Weights of a small mixture-of-experts language model, trained from scratch on English Wikipedia.
Size: 10 layers, width 192, vocabulary 32768, 38.7M parameters.
Below are experts of layer 3 (counted from 0) of a mixture-of-experts language model. Rows are named router (the router's row for the expert), gate (a neuron's input weights, with its number), up (a neuron's input weights, with its number) and show model dimensions 0-191. Each number is 128 + 24 x the weight over its row's rms, rounded and kept within 0 to 255. Numbers have three digits each.
After each expert's rows: "gets" lists some tokens that make up at least twice as much of what it gets as of all text. This comes from a sample of Wikipedia text that the model never trained on. Tokens count by the router's weight.

# expert 4
router:116165149160100144055169140113113121148133110149100171171076113150151144125108105105136155104130164115139105155120137172126119122142137140109140089123133106115117112091115102104134123143135162139113145100099136123112113146101142151131101101134124185169178140086097119106139148114151125149101147078128147123138126121148087113129150125129125129127160113165140145104148081141090102097132142119161122159146099114136147129146119155100121118110111156095160100135129114134115128076115142153125111128108151121121120180130126121138135113124102057093143111142144122144126153043165165143
gate1:124162163139139166092152121114090138114108087146096113125085118100101070139116103128110122169097135149096118140137138144133137129106152134096124133149167132158152130172127145147134156114136165131145123119165139158103070086088131132077139070132139160096139146148111121127109127107166133129114193147141144141133126129139100130140129141096081155143125156147145124145117148116119112130113097116132139081135133090111092133159163075164099138159135164098144130170150092138150152073145141122129148150133103083118096109119147133122141112116144135101106167132155129146165134156093121117
up1:130156112157111084146115151144151165138141128119151150163147143122126153081124130091151137149146137118100137072121082114093088135163122091119149147158144142127144119095138118149167139138110111137128124140115129116125160142201108138143132139085173097125117173125188188089155128113128131144173072127143152140123126119140131143122146105142132095141169053107101135113141124159083138141127118162180126137117155126152150110117114110160153090148134116106112109134148132095151116141099152132113099152147145133115149167120126150136090116144125133122118105131144115095150135075149093123
gets: " =", "===", "–", ")", "2", "=="

# expert 44
router:089150142125165164080132157105133098133133133115112167147082129109145112122116139108138149128134155112138116152135135132101133126141133105097142127139171158102096175149126136090129114115161115103091124144118127182150134153124158114094098089090128128165113135091057099118120094075150124111106163140162129121159183127129091119112079157081112138153136134149145108118140134109143129125077122099145117146134119156148143121142143169125120122128125117122129129119119129111154077125124114123129131104110176118148125172136127098102131161105106087145099114092144090140144060101083149130
gate0:160155078116127167120111098111171161145148106131135130110125132133102119148137183105106121140175146082103143130146063081083141160146143155153162116160133157124072121139116119152124140122109146113115101144127138146143128088126144128093072153165129131122098107129121129119070125171125103121187094163130135143144142142134115098121105141113151129125114137123161114148123144178143105120141128117130171137134148138150188136127128146121155134074130113123076097095131154125113117160172126119140154138104137096101147127121141148167154146076145123123118082123114113133102108128110154113
up0:143145146152131126113134134127147094141126121113132104121154146139124119155170129060151125129068130147141131136153144124132142141130129104129126143070136148143123139174153130131096156152112091130102138132115103144150139094139136097105109095099113116134139133156123157132086087157115126136131151122113129099165121133140100111127128067065125103139153171141139131112069146182105149089134131125161108124098128193167137142142135108177078116110136119133117141161097124135147151192119140101141151126117149118144141165137127130129102133157124122127102118059137168079144111153087125137
gets: " and", ", and", " that", ", but", "s and", " from"

# expert 22
router:135131121155100091102139141104114103141135052090091203184120171101145112113144152090135153106117161103111160110073165155111114128172180145084129106112184112134131158113146160097133128159145121106139153155168151175127112121140137140127103114113152113115132123130131112125111112157149084107120135070149144135117151147151116109101116100104108123092106108153125156069123089122115104120111136101144122111119100129124117130137110145142132151119138111117117134139136102129123126098141091134127151102122149123140147144146153129108103146167156071127156156115168112099131117099137132130
gate0:112122104148127126116091162155148146187115121130105173157111137114145128110146114106159158117104104123150132129131160139114118122099169103084117153157154167129094122162127126082139127109120133153099108120147131142126125152139123180140168142079123143160121107108103107123117111139120123132101119099122175122093167126144148132118099124117104117125149134125155179144087088127119172134121099137184124153125087126119121163098142119096132143158100127090141135125149179124122127113043117133087155103113134166147118149126136120160100120161157148105127118124109123142166175146187153157
up0:110099116121154112110108145133151156152108131142126153154125157092130101141164133097105154130100115128097125122081117141113136140143135152110118155172168202166117112211153155102114145156097129148119145106178134154133144153173106178124189125106117142143123133125123123153087132139138110130115104112131120126094159119119164152102087087144112146136115139104137160108090105130123146141107144132139125196144103159134125135123153133131106165153088115137106166098170157093152071102122107152099141120110152124146130117109132134112095126141184122135124106099106118119141130139126141128
gets: ".", ").", "s.", "\".", "==", "==="

# expert 47
router:097110133156087140096146116102130116123101102130136158159103149122119106109109143158090120118117142150132126108103112163140115144135141138134161124100145101109130165137178116113135154142104150129073141117147088127115155095102130142173109175131113185171141138102119103168163132134169120185163117128163100128124109155138123125098121079091124139125112109163099149102121102124105111127085168088097106130164167089129145126133137133120138166120116148113102131110127118100112099152151143128180118117108171109108115174165132138121093131131147114144098115130166094105184124122113103169
gate0:120121154120155111160133138142137087111137164130115130125130132136127139103174170127132109083146125149133116129076126151110147110104156120113127135125169144146152118136171143134079156165108074152121157107173128178094150158097157105165196174133117140156167118124165085164157142143147115113150116120107136135086157161140128113152115113144163141135154111106134098113139124120112166105152136118113154112133161136161131114116140072135113129147142120103124087157126173126097127114148121136150082112118091108104080152154138124104116187125130114157098125117182120134123146119150115128
up0:130135094127088143085114122125136187143136135137153135153094155129148140134079078119119145177148128130138141114146128163111078157128115152117142131145094164155107120099097108154125095129159152137152105176110124097118105122166095151133096122118153110123126144099119179084122120169141152164119161139116079123140098088095136131110108126105131109128123091147130174131129110117163133092132113119117162142117095119116121155133101140156129143115136155157143162102141075111138116151149138105110090129109154119156148110123110159124098126129114165101156101142048132088139152156122168127
gets: " was", " is", " as", " were", " are", " as a"

# expert 37
router:130111124109158101090139169126119121127096093104144170162133133120102103081131122129155139113133149135093125155105133140141098099128137162149127121146143136116128167139158139089164127142092126090135158095139158159114146129091125090114129166113117141135111127106115105156166138140149103083180113126147124116165145152123081117092097125113131117150108132162139132109110132114118068133087116118166091139140141133184136108164104125153136142119161135116128142149114141076130113119112120071129096103106151076153119176160132091053115140148141116125103159113149108143176119106139117131
gate0:152103135132143119126115144110121124123130140124073154116145110139107107152125180170153094123094123114103133150142087099131088157116153124100111133147089091107121128095190116105165143136116112135114119170129142116113152117092094110120148093128138134097116152140149167108132122177105135147132109147155122067100131111107125110082135165116142141111134162097111109137124128137141156150129123108069131109155145114165180141164074140110160126087145123117122156148130122116088158091120154081106145116131102131118080112182121122080124127184120145088146122136107137110132145118137090136
up0:142131129109079129128138113154128120116129066131166115145142079143160140104093134165139175148129123152130114155140136151163138164150139134116110125102140122148108142112056126146082140123113089114141113159128095101080180117118149112116130122132146119127139118174127128141154145088129132116116125139126153137081088122125155131129121121138116130110124082092188092125155113109136107135131145149113174121146125097097093145126121126136153097105143131172059111099178133116159136106136142120136096165119114136136122131158099128139118160137139112182094124141142128183166113165126170161
gets: " by", " of", " for", ",", " with", "ing"

# expert 18
router:095161160150129138090165157113136102128095079132131163184101081081121098141129106120151106146134166123127162133085156150142093121119120137125122091091157092096152148118125124078118120141118158122094152091125135158131166093096152133119132104133125168143138173117136128153094161109144117106112147150171114123126121115151105116149156142111098144146119124210172129108115098128103102104076103118123089139122099120122136111152147132086148147133125124093138113123116080118102095106134094110128093126132139141130116133140176113118158097102112101120160144104120120134102098100112112130
gate0:155138123122123115127149146113134102121072152149173104149127095114093123165120153118110083140122116135128164141118137109128125158120118147103124095112133128111108100154131161119100133144157141153146147096124102138115080100137086110109132120098141131132106123124115142139163160129128122086132141071122131124150145111151135098136130191116125147122126151176114114161114126175175143116141096131129119098118116092098103111177133103158135110099089136098124163125104133123124144128092173118125127143118106093155103112150154119140136119100177098108192125167130172104092149111163189065
up0:112155145134108120111136125108105141147162163151071134127113131155163164159123155150142103111127136103140151147127146132128134106124107119161135127101153101136128122102149150111109132112126087178097121166127140092128098099128151149135135115122163158137151097189087074146085103103091138149105137124103130119161164134136124136144102136173120129122177136131112146117109088168147141135144116127116169164133134153087162218147167137115090116141134127137121149135163170134162107130112124128133161143101099178121122110124107139144145096130132143139119078095092100149165140130094111143
gets: " that", "The", "\n\n", " He", "\"", "=="

# expert 1
router:151108179159133120108114132091173124152096106103115157174135131083148119104110150121116127081122122145125109150120109185110112124118127132093118097106165134148079163111144098090124118166143155103087126118109118156107134122095136122123093091133161170153137130104125154171108126078156127121130131127166145125170112101105088145152132139127122138132108155135124123090115109122131086123090124116162116145136137159139098105175126126121114157096175149132090150143114144088124108150127114100170127158133132102097092139117119128136114147131129093147103099130129098100095171055130154122
gate1:089107133093166073139098099146132095118095106117105151164159123129091081136123108141124127096123154112117102113063089139155118146125124106119107103120127120179154150138149110104133140146149132090137140148132123131166163129126114100100136120113127145081135146139129138174095142121140122126124082131155102117124137127116148132153084138105069103145115152164123159154106111142140113129116103121160097134122103155112119116144148126148108097077145117127074112119125171109120122160108135108096098142134145122143143163161183095078105132075134081141161121090120161168106144122105136118
up1:119157130150113141103183179129105132170146120131139103107107111100148123127126154131157115149148086134140138133169163109119135123167156136146126140170133136089127121121106152136140135123107127141120112106171135131117134093125156154142104115151158090165153111137099118075166125128117135139156135078113098102119143111130137062145130115127178140120149099096127136111129119119117138127153122170094154146122107118115163152130167174087141096131083123122164155100178134152122131116127155128178162097122151118150138141098108159146142110211149145118146139185121105109138101133159097125
gets: ".", "–", ",", " | ", ":", "-"

# expert 10
router:148137127140097107124134114134152107115125142092116144175148136109132105112103128142144135114111137154099124117100126135156111109134146136125145073147192126107130150107171126090143120162074153098084126127148185185114126112106138107138109140086150130143125152130132129153161129130142143120122112127115101111111171127152125139184088111112111142149095124149169140093169073161100090113093128119119105119118135154169155109168148109139127141139136154117102110138164121093146145125135103120154150127071140140123142195108140101132117141116131123174128124112163100117107147099111127203
gate0:113125132113097123135152109113090103132099139102132160120101097071135111106125134119136135116127140122103103169156198143137135119133129152139140125123114137092137090113128170136158174143114130094111147102140136116092104114064140126150125180134129137109171122088134090180129144114136120143136141093139120125136075117117105145130145120132115145127144137139129112119145141150156114173061117084099132121115108066125123104120124117104148130107128110074136173087120132114105118106127162149051158094131163149135127109127118181106142150159158117096117154154109100101148127105113125139
up0:113073151161159141106134139116160120126122124135108120136116125121138125143148133130094120088106157160162158141098109134153109120163158099116093144116169117189137163145102091116117103108114124095140125161126086154167129141148123099119150059154089141127114133131142140128109081135161148140146096110130136144119126091122106184094084127148126134164154172129141094157110145113180123116122182138126127147125114129134136126145178126137089117135104076146127168131124133119124115096114092105117121155126163056145144124115108139110131148121102136131105128143132153108121079136131116067
gets: "\n", "\n\n", "| ", " \"", "-", "|"

# expert 41
router:129115094177106115101132148134137133149136091120128163143133155130162058134092166109126134156116158148137135114138141156160137090181174100104138117109170135122131142154157158088132116159110146110090154144135150144109153082121125140135104128106133191155140166116091136151154145132148135105114173133125132115124168103140090122127119098117097111166129161128144132102113115124125125131070145143150139144153143141137139092178144131127165132125111129109119091149155103072136115127136167138083151144125088114115147139120142106073128140098162079129133123112138112106127098080145163127
gate0:123126129128127147119149111131084165131114135099141063133094118114122120132116076137126117128099129149168100109136110132136168155155117115169144111085133153155104150098105119108094122142115137097123077152144156187169161090065142124088090098162132129134120166095116120134075154112134127124082166123087139137150157160130144098134103125111123137110100131117122126155140118135156108119125122123088084095155134119159131106113157145092146114120166171131124112153101108106167129126167098161139119106124100125166148097157183098117148138125130108156146133121156158139124120124095150126
up0:110151140113110155140120131128106164136153131078157131103127110105145139144127069166138115134202112116113116159119136139109175119085138146163109114082142122162146144138127129138135105120164120113113146096101107157135101147086150093146137116159138129170115117128123096121164121103116155133120156096118149111189091133117113086141113141114194140118135132166154130157166128117124138176150136132105116133105136138136092146111111169128127089150130115184142151122120098105159139087130142133148111149131120104125137108169095132075103116121133137120105184156127102154156090154107102096
gets: " in", " in the", "'s", " on", " to", " of the"

# expert 17
router:161125099139091137092127111144137118122134145083117203133114140148123075069093156146116123138111143138110127128137138172127102106154169114083150126130147092138120134117139126099130135120086116114083150121158130164130139121116120143128088142086135141168158171110128124134107156146165168140112141116123132119107127143118087144129071122075168141162145128129113151108110161131119091081107132160169127141117156136144146114154163122137149145120135144113164138132131119119098111119135089147140120133134160101148096170130106121107087115144144079143146140093102072096108133092120127178
gate0:073133137102126104135115110106145136125159133147147168116166133120100139146110117161174147141197155133094146096129153129163139131164094195117128096090142087134152157117155166120096126157097137083141134121139118152123121148158152150109117123099133123129119107106106110152125133119123154101136141109157173118106163132126101103127097120091118085122080145144144151120125122141113122153149108131097088104110159179182131149149123116124158135148118138185135117153145132119124144131142104099162104127117135107110113141133127102112096134087136107154119152086139129071161137073143092141
up0:187116100182091175123120128149132109156119124115185144124112123132155132127166118143097111123128098149144098182174138092132115130103144109142136128151109153104124144136118142138176128124146096172114159144109130095109133143109117110139122127132123090152109115110135123139169065150110121121121111154082075123142160128133117138172152109196151157141128095113142090126159140116109161083102150113084186119125105127127105133156124142132093147129106110100103172059147109114143120129142121144095143129140079140112096127133118112142134138168120139120129083124111148131128115139103129146
gets: " the", " of the", " The", ", the", " in the", "The"

# expert 45
router:169144132150136082098154156125161109135121101109122162173095091129071089130098188128145124095129175157105145133106138155136081130110159142116133096142141137119143142147143129088130123123090129101103174157126103146144137120069150118123122107116148134104136150089106111146116098143155128121126130128160141102152118156141094102130121144122134121161103167160172145126116117141116095152079134091132081104137145103136153093175170119145131156104155141108089082126114124093124127135118106115155127110097167132135095156140162125102128139110103102135138139115158080106125090097126154124
gate0:161125171130090098142133142110171118133094166136134134152137108165112111130114144102129127155104124136127116110119133127122156132101129120120101152116106117142134138158142168140124116142150085112164145126201120114166101126133161123138141059138134131096166151132151151123149163108121153142137115111157150132156123151149117100132165155082135152153098136128182087120131124151119138137117108117103105146134189082121137154115191126153160113137140085109166098139110179073094162086135151135126105163105129134127104109123172146111109115127119120119098170122170132122115154142092114105
up0:107133098116157148111138090187106142111141132127088112110172124144125117103173156141157147149144176135132103122084102136120123136106167141100132138091153132176142130170110177176127117096144133111095162159123151097121145090169105150119123129144126103139106074140101117150148152147123093104151156125110103130120146109171129111114124119099119135121129147103144082139129150121145165119110120170163127098178165111177102146117160172140137102140114106134146090131097155119149133151141153129101163168109148130099158135157147135116119102119106154128144117055124121130145111102113131129
gets: " The", "\"", " A", "% | ", " |", " In"